Experts of a small language model.
Size: width 192, vocabulary 8192.
Training: 435M tokens, 6633 steps.
Below are experts of layer 8 (counted from 0) of a mixture-of-experts language model. Rows are named router (the router's row for the expert), down (a neuron's output weights, with its number) and show model dimensions 0-191. Each number is 50 + 15 x the weight over its row's rms, rounded and kept within 0 to 99.
Before each expert's rows: a language model's description of what the expert responds to. This comes from a sample of Wikipedia text that the model never trained on.

# expert 32
Opening parentheses, titles. Opening parentheses after titles or words, as in Albums ( or "Song" (, plus accented letters in foreign names, such as é, à.
router:47 34 72 55 42 29 32 52 04 37 56 46 71 38 64 61 69 54 47 40 60 77 66 65 27 57 76 42 34 45 52 53 54 44 60 60 37 57 32 47 34 82 64 24 51 53 64 35 38 52 39 79 53 02 49 82 58 57 54 51 43 32 45 51 47 64 27 34 47 44 54 46 52 31 87 54 68 43 41 53 66 55 24 57 32 60 49 57 42 24 70 58 53 36 60 57 38 55 77 44 71 32 72 37 60 35 51 67 53 69 41 56 46 33 44 48 26 55 17 71 23 49 38 23 38 42 32 60 47 41 68 59 25 21 71 61 59 55 45 53 47 57 40 33 56 50 60 63 55 33 51 62 59 43 57 42 39 47 33 59 73 80 59 53 47 38 34 43 34 52 61 67 69 70 55 43 46 74 55 40 31 61 18 46 36 53 59 53 68 81 50 41
down0:61 50 26 65 81 59 33 41 19 58 37 27 55 58 58 70 78 57 64 42 62 61 50 58 45 49 56 60 23 58 26 61 41 58 64 63 63 48 49 41 39 37 46 70 42 50 22 45 39 56 36 50 37 58 56 40 46 63 90 41 63 80 51 65 38 55 50 54 57 31 67 34 33 50 78 15 58 40 52 33 41 53 44 34 74 24 68 31 26 49 26 43 58 58 31 39 56 75 30 55 53 58 32 64 53 68 78 21 40 40 51 46 42 16 42 47 72 69 46 63 38 50 58 42 43 41 76 69 65 55 41 30 46 80 68 62 37 58 43 42 39 39 50 41 37 68 64 26 57 53 62 66 57 46 65 43 65 59 20 48 28 47 45 54 47 76 43 78 62 52 45 34 40 37 52 53 65 60 47 61 68 38 20 91 26 65 55 51 39 29 55 51
down1:42 61 35 62 34 36 60 79 52 63 47 42 64 57 55 35 18 43 57 71 55 48 47 63 45 34 47 40 66 86 35 52 48 73 49 44 55 39 55 47 45 39 29 52 41 63 53 53 19 39 59 64 42 34 49 64 58 49 45 54 61 58 57 41 53 43 58 72 79 79 41 79 43 35 69 36 66 24 58 45 59 28 35 46 41 51 49 24 65 73 69 64 44 55 47 50 26 42 58 53 72 51 57 79 47 38 53 72 51 48 51 39 27 22 23 35 57 55 60 56 51 51 35 65 31 20 66 51 25 49 80 42 65 66 42 39 25 36 62 83 09 39 73 29 56 34 66 67 33 29 44 38 65 46 42 85 45 60 53 40 28 23 53 42 61 55 64 71 58 56 49 40 44 17 63 62 55 45 70 64 35 52 72 59 29 54 83 40 43 49 46 48
down2:53 60 72 48 51 56 35 53 30 41 63 69 56 69 55 65 62 58 65 46 77 33 58 46 34 38 40 61 53 63 54 57 44 39 39 35 57 18 52 52 49 24 51 65 46 62 54 61 71 20 57 52 55 35 35 60 56 25 60 51 54 57 37 42 67 52 40 46 39 37 57 27 40 31 55 64 72 26 35 70 67 35 41 54 12 70 42 00 53 85 48 19 39 58 46 67 23 20 58 50 67 38 53 16 42 47 44 56 49 69 66 36 56 54 39 41 71 33 57 57 50 63 58 60 22 60 56 91 52 73 50 66 49 41 37 38 37 33 47 42 47 49 45 42 35 60 62 45 39 55 39 60 61 62 48 56 22 27 50 24 47 54 53 23 46 52 78 46 25 47 62 41 64 60 54 55 66 44 53 67 18 53 70 69 55 52 48 25 49 27 12 45
down3:51 55 57 42 52 64 40 96 44 39 46 27 42 73 52 56 57 58 61 37 90 70 35 38 63 45 55 33 45 82 35 72 49 42 48 41 57 39 32 80 43 45 50 52 26 59 53 55 66 57 71 39 51 49 62 60 28 45 30 40 48 67 65 61 47 54 70 68 28 44 34 30 41 44 57 32 57 60 64 60 66 37 37 48 91 49 33 36 26 35 60 70 46 40 37 15 47 52 66 55 41 50 46 49 71 68 55 36 55 31 54 26 45 68 50 50 36 37 61 56 32 17 42 60 62 60 63 49 62 56 77 91 46 32 23 66 39 62 60 46 34 41 41 65 51 63 64 43 69 60 30 56 63 65 58 80 54 28 38 62 53 52 72 34 41 53 62 43 63 56 60 71 49 30 54 23 48 60 35 20 33 28 61 61 53 70 46 21 34 72 48 44
down4:59 41 56 43 64 34 63 36 59 36 45 33 58 50 64 68 58 15 34 47 40 75 38 45 42 29 54 83 17 43 37 33 46 60 60 44 65 52 82 43 38 44 29 36 47 55 69 45 54 49 24 57 24 27 40 67 55 48 32 56 64 75 15 66 44 79 36 48 47 45 43 75 50 67 32 51 68 61 26 17 38 46 55 43 35 55 66 52 37 52 48 51 34 75 39 35 50 60 64 60 43 63 55 89 37 21 66 72 55 69 74 69 38 69 41 81 65 53 69 63 50 40 48 79 50 50 60 44 64 53 66 49 60 55 62 63 71 56 63 72 24 75 58 58 54 41 47 72 17 57 30 26 57 70 56 59 57 65 26 68 58 36 51 36 44 33 60 61 51 50 30 54 49 50 28 44 57 33 46 59 35 48 46 73 37 57 43 28 60 53 35 51
down5:54 55 29 81 29 62 26 50 40 15 43 53 53 52 16 93 27 66 32 63 60 67 14 24 49 45 48 47 70 47 57 59 43 91 29 36 74 46 54 83 32 54 56 34 71 41 29 58 03 47 57 55 42 68 75 60 46 47 57 34 35 54 47 75 41 63 40 53 64 46 60 52 57 41 45 45 31 61 50 53 33 42 63 51 44 48 31 46 53 66 53 43 41 63 65 37 52 65 45 56 40 50 59 25 35 64 49 67 58 42 43 65 37 50 55 55 46 46 62 50 49 61 54 63 69 46 43 55 67 39 68 60 45 62 66 71 43 45 55 55 59 35 46 53 67 38 38 66 38 52 37 52 54 42 63 51 47 49 51 31 50 66 48 26 59 72 73 58 20 65 55 21 46 55 45 49 25 27 70 86 37 58 44 56 96 54 71 66 33 60 26 47
down6:59 54 37 45 19 44 88 44 43 56 58 74 74 51 57 73 51 51 42 77 43 56 64 57 69 50 46 63 40 95 17 39 73 54 79 63 56 51 54 73 47 42 42 01 49 39 82 84 45 56 53 66 42 20 43 18 41 82 78 36 73 73 36 60 33 47 51 47 56 44 62 44 63 48 58 42 53 35 65 47 41 56 52 45 41 36 50 70 59 39 50 78 41 46 48 52 26 57 41 62 60 67 65 25 79 60 45 28 45 38 46 47 67 78 73 70 42 42 70 64 49 64 42 50 60 78 60 33 37 36 62 39 28 52 40 53 58 70 43 45 56 39 41 37 22 67 72 63 55 27 50 49 58 60 56 42 57 43 52 76 47 55 60 64 53 47 44 49 39 66 63 52 35 34 46 56 39 25 41 50 43 48 47 57 33 56 52 60 30 39 42 74
down7:40 59 52 26 65 48 56 77 38 54 59 48 44 38 60 56 49 45 57 51 67 63 50 22 49 38 34 72 68 56 41 63 49 68 57 31 27 42 37 50 50 52 69 79 37 54 45 33 40 58 38 42 66 62 48 41 66 21 42 57 32 56 37 43 63 54 56 19 53 31 36 45 23 75 39 56 56 59 66 56 54 68 82 32 37 52 17 51 59 74 35 65 59 31 56 60 74 46 29 54 45 26 22 54 40 32 22 43 58 28 50 56 45 63 52 51 77 46 36 61 29 56 77 59 38 60 30 57 59 56 34 96 61 50 44 42 39 29 25 51 54 44 73 61 39 34 40 46 32 16 54 52 32 36 56 81 37 69 45 65 52 46 41 63 50 52 37 37 62 41 44 45 78 49 32 20 54 70 91 64 56 28 44 72 40 64 66 57 53 25 56 42
down8:74 49 44 35 36 12 70 61 44 59 36 49 36 56 57 48 53 31 21 47 47 61 48 37 57 49 52 48 42 52 53 30 34 54 61 77 35 38 33 43 48 39 39 74 35 53 36 45 79 91 32 64 56 56 52 60 60 77 54 45 45 30 21 85 79 51 36 69 37 52 42 65 53 51 39 44 64 42 52 59 24 76 65 47 16 56 56 72 46 43 64 54 33 66 57 48 47 18 50 41 45 46 71 40 61 36 55 55 44 43 40 76 64 43 38 68 31 56 70 45 35 75 48 41 27 28 29 43 54 51 61 57 73 48 75 50 23 70 44 33 60 46 72 40 50 69 29 41 66 42 52 66 27 45 67 39 78 68 77 46 55 91 55 45 54 57 56 42 39 34 54 58 43 54 29 43 33 55 66 47 76 57 55 61 41 16 31 60 43 70 40 43
down9:49 57 52 43 40 29 87 74 37 45 66 57 54 20 36 48 31 70 23 19 87 49 48 64 74 63 30 34 39 71 24 52 44 72 80 54 48 59 19 58 56 42 72 64 36 68 68 54 77 62 33 40 63 25 35 69 48 45 74 39 61 58 58 44 72 57 52 46 40 35 68 39 40 55 65 53 48 64 19 57 61 41 24 70 73 65 45 55 29 39 30 53 35 67 67 39 32 63 64 64 57 29 51 33 64 51 62 53 63 25 49 42 68 60 36 33 46 65 43 58 53 68 51 52 40 66 44 18 39 49 67 17 50 49 54 43 58 60 65 57 40 89 54 53 68 45 57 67 38 36 45 44 64 30 58 67 43 51 65 29 45 59 44 70 47 53 66 58 61 48 61 69 44 61 58 49 45 32 52 58 12 54 27 58 56 54 21 56 53 57 40 35
down10:49 58 49 66 63 63 34 54 64 44 80 35 24 60 08 52 24 51 34 44 28 51 49 54 57 89 39 44 44 26 70 55 72 38 57 45 89 51 55 44 27 62 40 34 77 55 42 28 53 68 67 71 51 44 43 35 23 47 56 47 63 61 66 36 40 48 12 52 25 37 24 59 48 54 40 43 57 67 39 31 65 19 66 42 59 60 67 52 63 36 67 54 28 78 56 51 48 62 72 35 26 29 65 48 56 69 56 29 47 60 70 33 65 63 52 54 53 59 42 68 54 59 53 47 31 39 24 45 27 42 50 51 31 49 64 49 53 47 17 71 37 35 52 59 37 58 80 71 72 72 42 52 39 16 36 56 41 61 65 54 57 52 58 42 37 42 47 52 41 62 48 55 54 82 51 40 56 58 63 19 50 54 42 32 45 51 48 53 43 56 68 81
down11:61 50 32 51 28 52 73 80 46 55 69 56 50 39 51 34 48 41 39 41 49 52 76 37 58 58 69 46 38 39 42 61 59 66 42 35 67 65 07 56 60 38 68 53 37 41 49 27 61 13 47 32 30 72 32 64 33 47 48 41 26 54 60 68 71 53 53 28 30 51 18 75 47 48 39 39 56 52 35 60 27 49 37 48 39 66 29 45 47 59 72 54 50 75 43 53 38 58 24 70 40 47 61 64 74 55 43 62 28 29 47 36 45 60 62 56 63 58 20 47 49 15 54 62 29 66 69 32 53 65 54 43 50 36 50 62 53 37 25 46 53 53 63 62 71 76 44 69 56 46 61 22 44 31 50 59 57 51 66 71 56 35 30 42 84 31 51 24 63 73 48 36 32 32 36 42 51 56 87 22 47 32 66 48 62 56 68 49 40 79 65 52
down12:60 46 40 75 51 42 28 58 44 41 23 71 26 61 50 61 25 46 54 61 69 35 56 55 57 50 73 24 26 47 28 40 64 83 31 27 28 62 62 62 47 31 36 45 55 48 61 38 48 43 30 29 39 53 57 25 60 54 57 69 60 24 47 53 60 34 55 37 57 18 26 57 52 63 53 30 42 61 60 23 54 86 41 43 25 43 38 54 14 53 50 48 26 45 44 59 25 52 52 28 84 64 59 67 48 32 42 23 64 74 47 47 45 37 47 50 34 38 55 71 48 27 45 70 52 61 45 43 44 52 63 40 58 37 60 45 75 35 62 45 48 64 50 60 42 66 21 40 39 48 52 30 74 77 49 63 80 42 70 73 27 37 58 38 62 43 48 32 66 54 49 57 39 51 79 26 47 51 33 40 56 46 71 68 55 27 28 52 40 67 29 33
down13:65 61 41 72 51 47 41 44 49 42 48 60 42 82 33 41 61 54 41 50 57 33 64 66 71 27 57 62 71 61 60 42 40 32 60 57 57 38 49 64 41 50 28 67 47 60 63 09 55 43 46 60 30 68 41 27 43 14 38 33 49 67 53 48 37 57 64 22 45 51 67 44 47 89 27 58 61 49 53 55 35 51 71 36 83 60 35 23 31 70 66 20 58 55 43 57 78 15 53 52 48 46 45 73 77 63 21 49 37 37 42 33 72 63 39 55 38 49 35 27 64 38 68 79 31 40 56 72 28 51 58 44 42 59 52 36 51 66 30 46 58 22 33 54 34 29 38 24 56 47 59 60 38 64 30 64 43 38 36 39 49 58 48 65 65 33 57 66 59 67 23 44 34 58 51 42 38 66 47 34 49 48 27 34 31 29 50 82 57 53 46 49
down14:73 63 37 90 65 45 36 74 20 38 67 43 66 54 38 52 18 43 43 22 49 59 34 55 43 50 60 34 45 32 29 69 46 54 35 28 44 26 66 40 87 36 62 62 54 40 50 67 32 49 67 52 57 74 78 43 38 73 41 44 48 49 54 59 46 48 50 74 36 58 54 54 55 64 28 42 16 38 32 57 38 48 59 26 44 56 16 54 66 51 66 39 72 47 46 48 54 38 45 69 61 70 43 41 35 53 54 69 29 41 43 55 24 37 74 31 24 48 17 59 43 57 17 38 49 51 50 31 17 29 51 55 52 45 42 33 64 34 49 66 41 50 62 41 42 37 38 41 55 58 70 63 45 72 34 50 39 50 29 54 37 45 33 64 45 55 68 36 45 46 77 34 52 44 44 60 71 37 58 61 70 46 83 38 34 50 93 61 69 48 45 50
down15:76 64 50 73 42 35 45 28 58 23 10 57 18 59 52 54 73 43 59 72 41 17 57 60 43 60 46 64 57 67 44 30 61 62 53 54 28 58 42 31 22 42 46 43 64 29 49 16 78 40 39 61 50 45 52 36 82 39 38 34 51 48 57 39 40 45 44 50 22 50 61 27 47 60 63 36 41 66 47 63 47 47 43 49 57 42 54 69 41 86 41 35 42 43 66 41 61 55 31 21 52 53 75 58 38 46 45 45 45 39 62 42 68 46 67 61 30 50 56 66 80 61 39 50 47 52 18 44 15 68 53 53 74 46 35 17 61 46 53 76 30 68 32 38 25 52 63 55 53 66 58 60 54 40 26 52 64 39 33 66 66 40 51 63 44 53 64 33 39 28 62 45 76 71 62 64 35 78 47 50 49 51 59 34 68 46 22 58 63 53 21 59
down16:70 54 32 40 55 41 50 29 51 75 87 59 61 55 43 36 78 32 35 42 52 66 51 48 45 21 25 51 48 57 41 14 69 89 23 49 34 58 19 54 66 45 61 43 43 48 50 36 37 56 48 34 51 35 40 56 28 23 31 39 66 51 34 40 45 49 59 63 51 46 42 74 45 57 67 65 56 42 50 81 29 35 52 21 49 42 53 55 48 59 66 42 35 66 48 44 38 60 66 44 76 34 64 51 41 74 50 35 39 39 63 44 52 57 70 56 18 46 41 56 52 51 63 75 48 50 53 41 62 49 43 55 42 39 58 56 77 49 53 45 29 52 71 59 58 17 45 27 32 51 10 40 30 46 54 61 20 64 54 31 45 64 91 33 39 16 62 25 51 57 34 61 68 63 42 32 63 41 31 59 40 47 26 64 46 33 26 53 43 47 32 49
down17:52 36 46 51 58 60 50 38 57 46 87 29 47 52 39 39 27 55 71 37 63 55 41 32 36 52 66 44 65 54 68 35 25 46 72 54 48 57 41 73 35 53 45 48 93 65 37 24 53 24 63 51 28 53 31 38 31 52 34 61 79 37 32 51 50 22 48 72 45 43 45 56 50 53 76 21 21 36 45 49 86 45 78 34 57 51 45 44 49 40 42 50 27 33 57 30 59 35 64 48 18 38 37 54 36 81 53 37 38 79 41 44 39 34 29 45 55 61 52 81 29 68 46 58 44 53 62 56 39 47 80 46 23 66 50 41 41 48 18 63 40 46 29 15 52 24 48 25 44 50 48 63 25 57 53 80 44 29 80 52 56 56 48 35 74 42 57 49 65 75 47 26 28 45 67 47 39 55 51 44 44 45 56 44 50 58 41 50 62 50 45 46
down18:42 58 48 47 67 63 55 44 50 41 62 59 39 49 40 42 19 74 52 46 45 34 85 53 56 41 64 50 61 57 42 18 36 37 66 75 39 48 21 38 54 48 45 70 17 43 35 28 45 23 60 84 45 24 30 61 64 69 74 68 76 68 44 71 81 69 41 73 55 59 48 52 53 47 55 44 60 48 42 43 71 35 60 16 51 46 54 65 65 47 33 66 50 30 53 37 49 42 57 49 41 79 43 79 49 69 42 52 55 47 55 34 40 44 67 31 28 48 43 59 33 43 63 54 57 80 25 44 77 28 47 26 53 37 68 43 33 55 57 47 37 52 37 49 56 31 22 84 33 40 75 57 64 74 59 45 57 56 47 56 56 42 39 88 51 37 24 59 45 53 80 53 34 52 36 46 51 49 58 16 68 63 60 61 44 59 44 66 47 66 32 57
down19:74 43 54 53 61 54 41 50 48 51 45 40 30 59 46 35 54 46 27 50 55 38 67 95 70 49 30 36 74 56 47 53 27 48 51 39 46 54 68 66 23 36 44 49 55 15 53 56 58 49 59 37 44 56 74 39 78 64 43 64 67 36 45 69 37 35 87 39 29 72 48 58 39 67 46 53 59 48 55 44 32 48 58 77 72 47 44 52 53 58 57 55 56 78 36 32 83 55 61 59 48 45 58 63 54 58 21 66 38 75 48 49 32 48 51 32 28 41 65 58 74 68 32 26 80 80 46 60 51 33 55 63 39 52 55 42 51 58 31 56 23 42 60 55 48 25 62 86 44 64 75 30 75 59 68 46 26 55 29 45 58 29 50 59 80 20 81 34 68 49 28 52 50 44 28 30 32 52 78 50 48 66 46 61 38 45 49 44 42 48 61 56
down20:54 36 38 56 56 57 44 62 46 71 57 55 39 43 53 68 39 28 33 39 51 16 55 76 75 45 42 30 54 32 61 59 38 48 31 37 41 49 70 62 61 66 53 46 25 67 57 53 63 18 43 55 52 54 59 74 72 48 66 55 35 37 42 65 19 53 23 56 48 58 52 52 58 34 47 63 43 30 54 64 41 43 26 81 63 74 52 45 47 69 81 61 48 62 40 86 51 49 45 53 41 46 56 19 44 78 56 43 31 57 56 28 42 40 44 56 55 38 39 29 39 28 59 62 51 51 58 37 72 39 43 61 53 77 12 39 87 48 75 33 49 68 56 46 42 62 51 43 69 42 29 34 61 37 35 44 50 37 76 45 71 61 36 63 50 38 34 41 31 63 69 38 48 26 58 32 62 49 70 45 82 55 60 29 74 75 31 63 18 38 58 31
down21:44 60 70 82 77 59 55 62 50 20 44 70 50 33 51 75 79 56 42 22 69 50 26 33 40 49 46 65 77 42 36 37 48 68 59 55 47 65 54 61 40 46 37 70 72 35 74 41 63 44 63 37 67 47 44 64 30 44 43 46 35 56 53 66 29 71 62 51 57 51 46 60 29 40 34 47 70 47 70 67 50 49 38 52 42 51 44 32 57 55 63 10 68 44 60 42 40 69 38 79 31 32 50 62 40 34 65 50 56 24 67 25 79 44 33 27 55 46 49 60 72 54 58 45 54 71 68 41 58 34 63 63 68 36 35 42 70 42 73 33 37 50 37 28 37 69 44 64 46 43 54 53 66 54 45 48 18 56 26 61 38 58 49 77 73 38 59 64 29 53 49 25 71 54 34 58 09 30 46 58 35 27 50 35 43 70 28 43 61 44 75 53
down22:52 26 18 43 55 33 51 80 26 63 57 24 46 52 37 59 58 58 62 30 48 49 55 34 48 57 51 42 65 65 49 28 30 55 44 65 55 37 68 51 54 43 41 90 54 45 60 53 25 54 68 41 51 47 37 65 50 52 66 46 62 61 65 62 66 63 27 72 31 59 30 67 41 65 09 37 42 70 51 33 33 44 51 56 36 40 43 66 26 55 63 68 30 50 24 60 43 51 77 39 53 55 71 58 37 67 21 47 54 61 53 52 12 50 41 71 33 56 69 30 63 46 34 73 49 31 39 24 69 29 40 64 53 45 43 47 48 14 24 66 34 47 40 54 59 36 26 43 64 68 59 35 92 47 56 54 34 59 64 55 66 51 27 33 42 73 55 49 47 73 50 29 37 75 27 53 49 44 39 75 38 45 47 75 62 41 48 48 64 33 63 49
down23:23 55 55 70 67 56 56 49 45 54 70 52 71 74 62 65 46 42 40 20 51 49 32 56 67 44 48 58 30 41 61 57 36 39 56 26 51 64 62 47 48 60 54 73 51 57 51 64 66 30 79 24 49 41 46 61 50 41 56 33 38 51 28 43 85 25 76 07 72 41 81 24 70 24 26 53 48 35 44 43 61 36 38 78 54 40 27 43 66 23 46 36 50 58 47 37 48 52 52 47 46 64 59 38 78 57 69 67 57 35 56 22 70 38 37 66 32 53 52 42 20 44 78 33 45 60 42 55 49 69 35 55 32 69 25 52 48 39 43 26 45 62 65 52 60 38 69 41 73 62 50 33 39 48 54 54 68 52 23 48 46 62 49 70 65 60 53 43 79 45 39 62 54 42 31 62 54 42 55 79 30 37 80 45 68 19 39 71 65 41 44 46
down24:54 54 75 70 56 64 31 37 51 43 17 35 51 51 49 49 18 38 53 50 79 45 49 86 57 43 72 64 70 48 57 50 34 33 59 51 29 65 26 69 60 58 60 66 47 35 61 58 46 62 59 59 43 26 49 33 68 37 68 52 48 49 38 57 31 54 56 52 31 67 27 34 62 58 51 46 54 56 32 46 50 55 33 45 16 49 49 33 48 60 41 53 66 62 41 65 52 52 25 58 51 47 44 52 69 58 69 73 30 17 59 54 58 54 38 45 61 25 36 64 53 30 55 42 39 51 28 54 58 23 58 50 16 48 30 46 28 26 67 49 35 54 46 24 56 61 60 47 66 24 69 51 52 70 35 65 36 33 57 16 34 48 42 65 65 73 37 37 78 64 56 26 28 75 64 48 42 35 54 57 68 18 61 58 89 56 49 48 64 33 24 21
down25:23 50 38 58 25 41 86 75 54 50 32 63 38 63 41 26 50 69 44 44 44 71 64 49 54 87 37 52 52 44 73 45 66 56 32 43 70 23 64 69 65 54 54 57 42 44 64 44 50 59 61 63 47 32 60 33 35 61 68 33 27 34 48 84 44 53 56 51 76 44 60 40 40 69 73 42 49 58 43 34 58 38 45 72 25 34 46 56 58 64 25 73 44 41 59 43 45 24 47 44 41 57 26 27 54 67 67 51 27 51 33 61 62 55 63 56 29 47 60 44 32 61 58 55 31 42 36 60 29 20 65 42 48 75 53 36 42 48 31 53 55 79 64 45 36 31 32 73 75 47 71 50 34 32 61 44 58 25 34 85 61 68 44 54 85 84 50 65 59 66 67 41 38 52 63 62 52 43 65 42 76 52 41 61 30 60 61 46 44 36 43 73
down26:36 48 62 67 79 32 25 59 65 67 36 59 70 57 77 41 34 35 30 42 30 72 42 44 48 63 47 25 61 42 45 57 62 49 99 66 55 54 32 50 53 60 27 70 57 10 40 62 17 50 43 64 49 55 67 55 50 58 37 46 48 35 54 47 38 62 10 61 51 31 43 50 90 27 33 55 52 58 57 37 32 55 29 47 64 39 41 67 45 60 82 24 90 56 53 36 72 34 47 77 47 42 42 41 83 36 35 37 46 47 68 73 63 46 41 53 45 64 40 55 36 37 58 52 50 35 54 64 51 41 48 62 55 54 62 52 29 44 71 43 50 24 57 56 50 46 89 44 31 44 29 49 40 31 50 50 57 32 32 53 66 40 55 49 81 47 50 49 44 55 34 27 54 66 51 67 62 60 43 45 39 60 39 46 67 60 40 52 60 43 38 56
down27:53 46 34 73 49 46 47 45 60 43 60 61 46 40 70 63 50 66 67 27 54 58 46 41 44 26 35 55 44 63 44 75 43 54 53 61 63 55 61 32 62 65 28 42 77 37 38 41 40 64 54 50 48 78 42 50 29 56 52 32 40 97 33 42 67 60 28 59 46 15 91 29 46 66 73 50 16 10 28 51 46 41 39 52 40 37 47 49 30 47 55 44 38 36 73 31 20 47 44 54 23 51 74 48 43 48 37 47 55 49 44 80 53 33 43 54 68 54 83 41 64 43 39 79 43 24 70 27 60 35 45 76 35 51 35 68 62 59 52 40 32 37 71 74 71 56 64 55 17 49 45 65 52 42 60 53 49 48 49 44 27 71 47 46 53 53 31 81 47 41 41 53 50 46 47 43 38 51 63 39 59 38 54 72 40 45 77 68 75 29 38 52
down28:45 62 61 51 59 30 41 51 61 74 38 57 19 67 53 40 58 52 56 40 54 45 44 62 23 36 67 51 54 54 49 42 59 65 34 35 71 26 38 57 55 49 29 51 61 37 53 57 49 13 31 66 30 53 78 27 72 59 71 57 38 49 08 68 52 58 65 67 26 66 34 65 59 47 63 71 39 51 46 15 53 64 59 35 66 43 79 61 47 62 41 49 45 63 42 43 54 41 59 65 45 60 33 58 62 62 55 51 66 19 65 36 66 52 36 56 49 38 23 61 40 26 42 51 42 85 25 70 37 48 31 48 48 59 63 51 57 36 40 63 57 23 52 37 18 51 64 29 23 39 21 15 58 19 41 50 20 66 42 35 56 32 58 57 79 50 22 48 43 44 46 42 42 40 46 53 59 29 63 37 54 47 74 60 61 62 54 80 61 52 52 64
down29:59 61 39 38 37 45 56 34 33 41 31 56 66 57 30 72 39 74 50 53 55 06 59 26 42 49 66 49 37 68 55 72 23 39 50 03 76 36 59 61 50 49 31 78 55 34 51 52 58 77 44 41 54 38 36 51 62 74 45 54 46 58 49 51 33 31 70 47 55 53 66 46 68 52 86 57 55 32 68 41 50 41 18 39 45 43 17 67 52 62 58 53 49 20 60 74 19 37 45 53 48 41 58 47 30 54 72 47 49 55 42 63 40 32 46 45 64 65 26 35 39 47 54 64 49 78 35 47 66 43 54 39 46 36 62 14 36 33 48 44 50 52 63 53 55 75 49 43 72 76 24 51 57 43 69 58 57 37 64 41 43 31 75 58 46 50 46 41 33 58 53 77 59 26 20 48 55 04 63 46 44 70 64 67 65 37 50 46 54 67 45 56
down30:59 60 42 47 66 45 43 33 37 59 47 62 50 29 39 53 51 61 41 34 49 43 49 49 26 35 57 53 64 49 23 75 54 81 55 52 76 44 34 57 29 79 38 43 61 53 56 60 80 47 56 56 48 47 48 28 18 18 66 37 61 32 48 41 82 60 40 58 71 73 42 46 41 43 23 36 32 72 40 68 51 68 58 64 30 26 41 56 56 62 36 56 51 72 62 74 59 47 32 43 65 42 55 39 38 35 52 63 63 69 72 28 47 38 63 46 66 60 47 59 35 16 43 62 81 13 54 48 60 72 39 55 54 46 57 41 61 49 45 38 39 57 51 55 40 34 47 62 27 47 71 54 54 48 72 30 55 22 28 54 50 53 62 28 59 45 41 32 77 62 00 23 44 54 26 37 41 65 51 44 41 57 31 61 62 77 64 58 52 45 24 61
down31:20 45 34 31 38 20 57 51 52 36 73 54 63 53 31 49 32 52 53 38 56 37 52 62 38 39 53 32 48 59 58 48 44 68 61 54 68 39 65 58 51 38 31 35 45 69 34 35 54 60 32 43 37 55 54 30 62 55 49 51 31 55 53 20 57 37 61 46 40 69 71 67 47 51 31 54 62 24 36 79 58 55 74 53 63 00 40 57 43 30 50 52 53 23 71 68 47 74 76 71 47 35 40 41 54 47 48 50 59 25 67 50 56 30 23 49 14 54 38 47 62 43 55 52 31 79 39 68 46 49 33 57 37 60 62 37 51 40 52 57 43 36 23 54 65 65 58 57 92 24 29 51 48 34 76 66 51 59 48 41 26 81 40 59 67 52 75 26 29 64 48 63 44 44 65 38 52 77 24 47 56 49 61 30 52 74 75 47 35 52 50 68
down32:61 83 48 40 65 37 75 68 22 56 49 34 47 50 70 62 46 56 55 53 44 68 84 40 62 79 48 51 38 70 69 63 83 49 55 56 15 40 38 35 40 63 44 53 70 61 44 70 60 39 44 93 37 43 40 54 43 53 31 39 50 70 46 48 50 69 20 58 72 43 61 35 52 70 24 42 37 53 48 33 42 28 59 59 59 64 76 35 40 38 50 35 23 54 41 51 50 28 28 44 58 47 65 48 70 63 70 76 61 47 21 57 43 72 55 37 68 42 68 72 67 51 45 62 31 54 54 64 31 58 66 52 61 54 48 36 44 59 50 45 58 48 62 53 53 52 88 63 21 35 34 57 51 53 39 52 56 44 49 41 20 45 55 36 34 61 55 51 63 64 35 34 40 68 49 49 88 41 27 81 89 65 43 38 51 57 52 54 28 66 69 51
down33:47 29 49 44 50 21 58 56 35 31 49 36 55 81 35 66 43 84 20 41 45 54 15 60 46 58 61 54 59 38 37 39 84 36 37 48 42 30 50 74 28 65 39 41 52 30 53 30 54 87 74 50 53 49 49 46 57 49 58 32 52 42 48 36 54 47 22 59 52 17 68 61 53 74 67 30 29 24 45 44 67 42 55 33 90 23 60 43 48 50 49 33 49 42 45 25 47 84 53 63 64 26 38 48 61 44 48 46 55 34 50 44 52 70 45 53 48 52 41 60 26 43 69 43 38 50 35 26 41 71 57 36 54 34 50 54 58 59 42 36 31 55 75 49 50 72 67 40 62 56 14 54 63 59 45 65 58 46 47 24 66 27 61 47 57 76 50 50 44 37 68 36 38 63 43 12 50 46 67 30 74 41 40 77 50 46 38 58 48 36 67 75
down34:49 21 38 53 78 35 36 54 68 50 58 55 58 16 51 38 25 38 31 42 77 36 76 55 53 61 59 46 37 45 78 65 39 76 62 56 47 57 46 39 29 23 46 52 58 36 62 50 52 23 37 34 32 51 72 07 59 39 69 56 31 49 72 56 46 59 41 18 91 51 34 50 47 64 47 50 73 71 63 59 51 59 53 25 45 39 41 61 33 38 48 43 42 32 45 71 56 45 34 53 66 57 26 46 58 57 15 33 64 45 66 39 42 77 57 45 74 49 72 65 28 39 58 63 65 45 80 61 42 49 74 51 47 73 39 26 51 58 62 76 47 44 50 35 29 31 42 39 44 64 64 48 52 43 73 35 72 68 50 48 27 43 51 67 61 46 45 83 44 45 50 45 53 44 46 56 45 57 54 34 59 75 56 73 25 69 39 75 58 71 53 64
down35:63 65 46 33 63 61 27 44 64 37 61 65 35 66 53 39 37 46 75 34 36 28 50 54 70 53 50 31 45 57 39 71 58 58 53 38 58 28 44 32 54 63 36 50 57 48 26 33 57 43 44 31 41 47 65 48 52 67 52 37 58 59 41 57 34 27 61 34 47 85 62 15 30 62 66 74 50 58 43 45 48 66 83 57 27 59 70 59 71 65 68 54 69 63 52 69 29 42 37 59 56 44 28 64 64 68 77 45 65 49 27 48 81 54 37 36 55 28 53 63 61 43 64 55 55 51 39 00 36 20 65 43 36 57 59 40 52 59 58 39 24 49 54 34 34 40 38 39 38 45 36 60 58 29 36 35 73 87 78 37 24 44 62 47 64 59 41 30 43 35 30 61 37 40 69 44 49 77 72 21 61 41 41 58 41 50 71 34 63 59 45 38
down36:80 47 75 50 53 48 67 55 60 29 63 25 31 40 61 58 37 79 45 33 71 86 43 69 64 91 50 76 58 77 69 40 32 69 58 47 38 52 70 64 27 73 58 26 72 39 50 55 60 60 44 44 24 49 31 60 54 50 26 36 65 51 63 70 36 70 54 40 39 49 55 43 53 44 57 44 38 50 51 47 48 32 84 84 53 49 53 49 41 55 46 59 63 70 46 28 93 41 77 38 48 41 38 49 65 55 62 57 69 64 36 76 38 46 52 49 33 60 36 72 51 40 21 64 55 54 31 43 46 34 73 52 44 46 51 60 38 60 59 25 50 68 55 54 60 64 80 37 56 59 75 52 67 53 49 31 35 74 61 31 59 65 57 65 37 51 25 31 45 50 74 68 31 55 41 23 41 59 29 45 48 29 44 48 54 52 46 51 68 53 35 71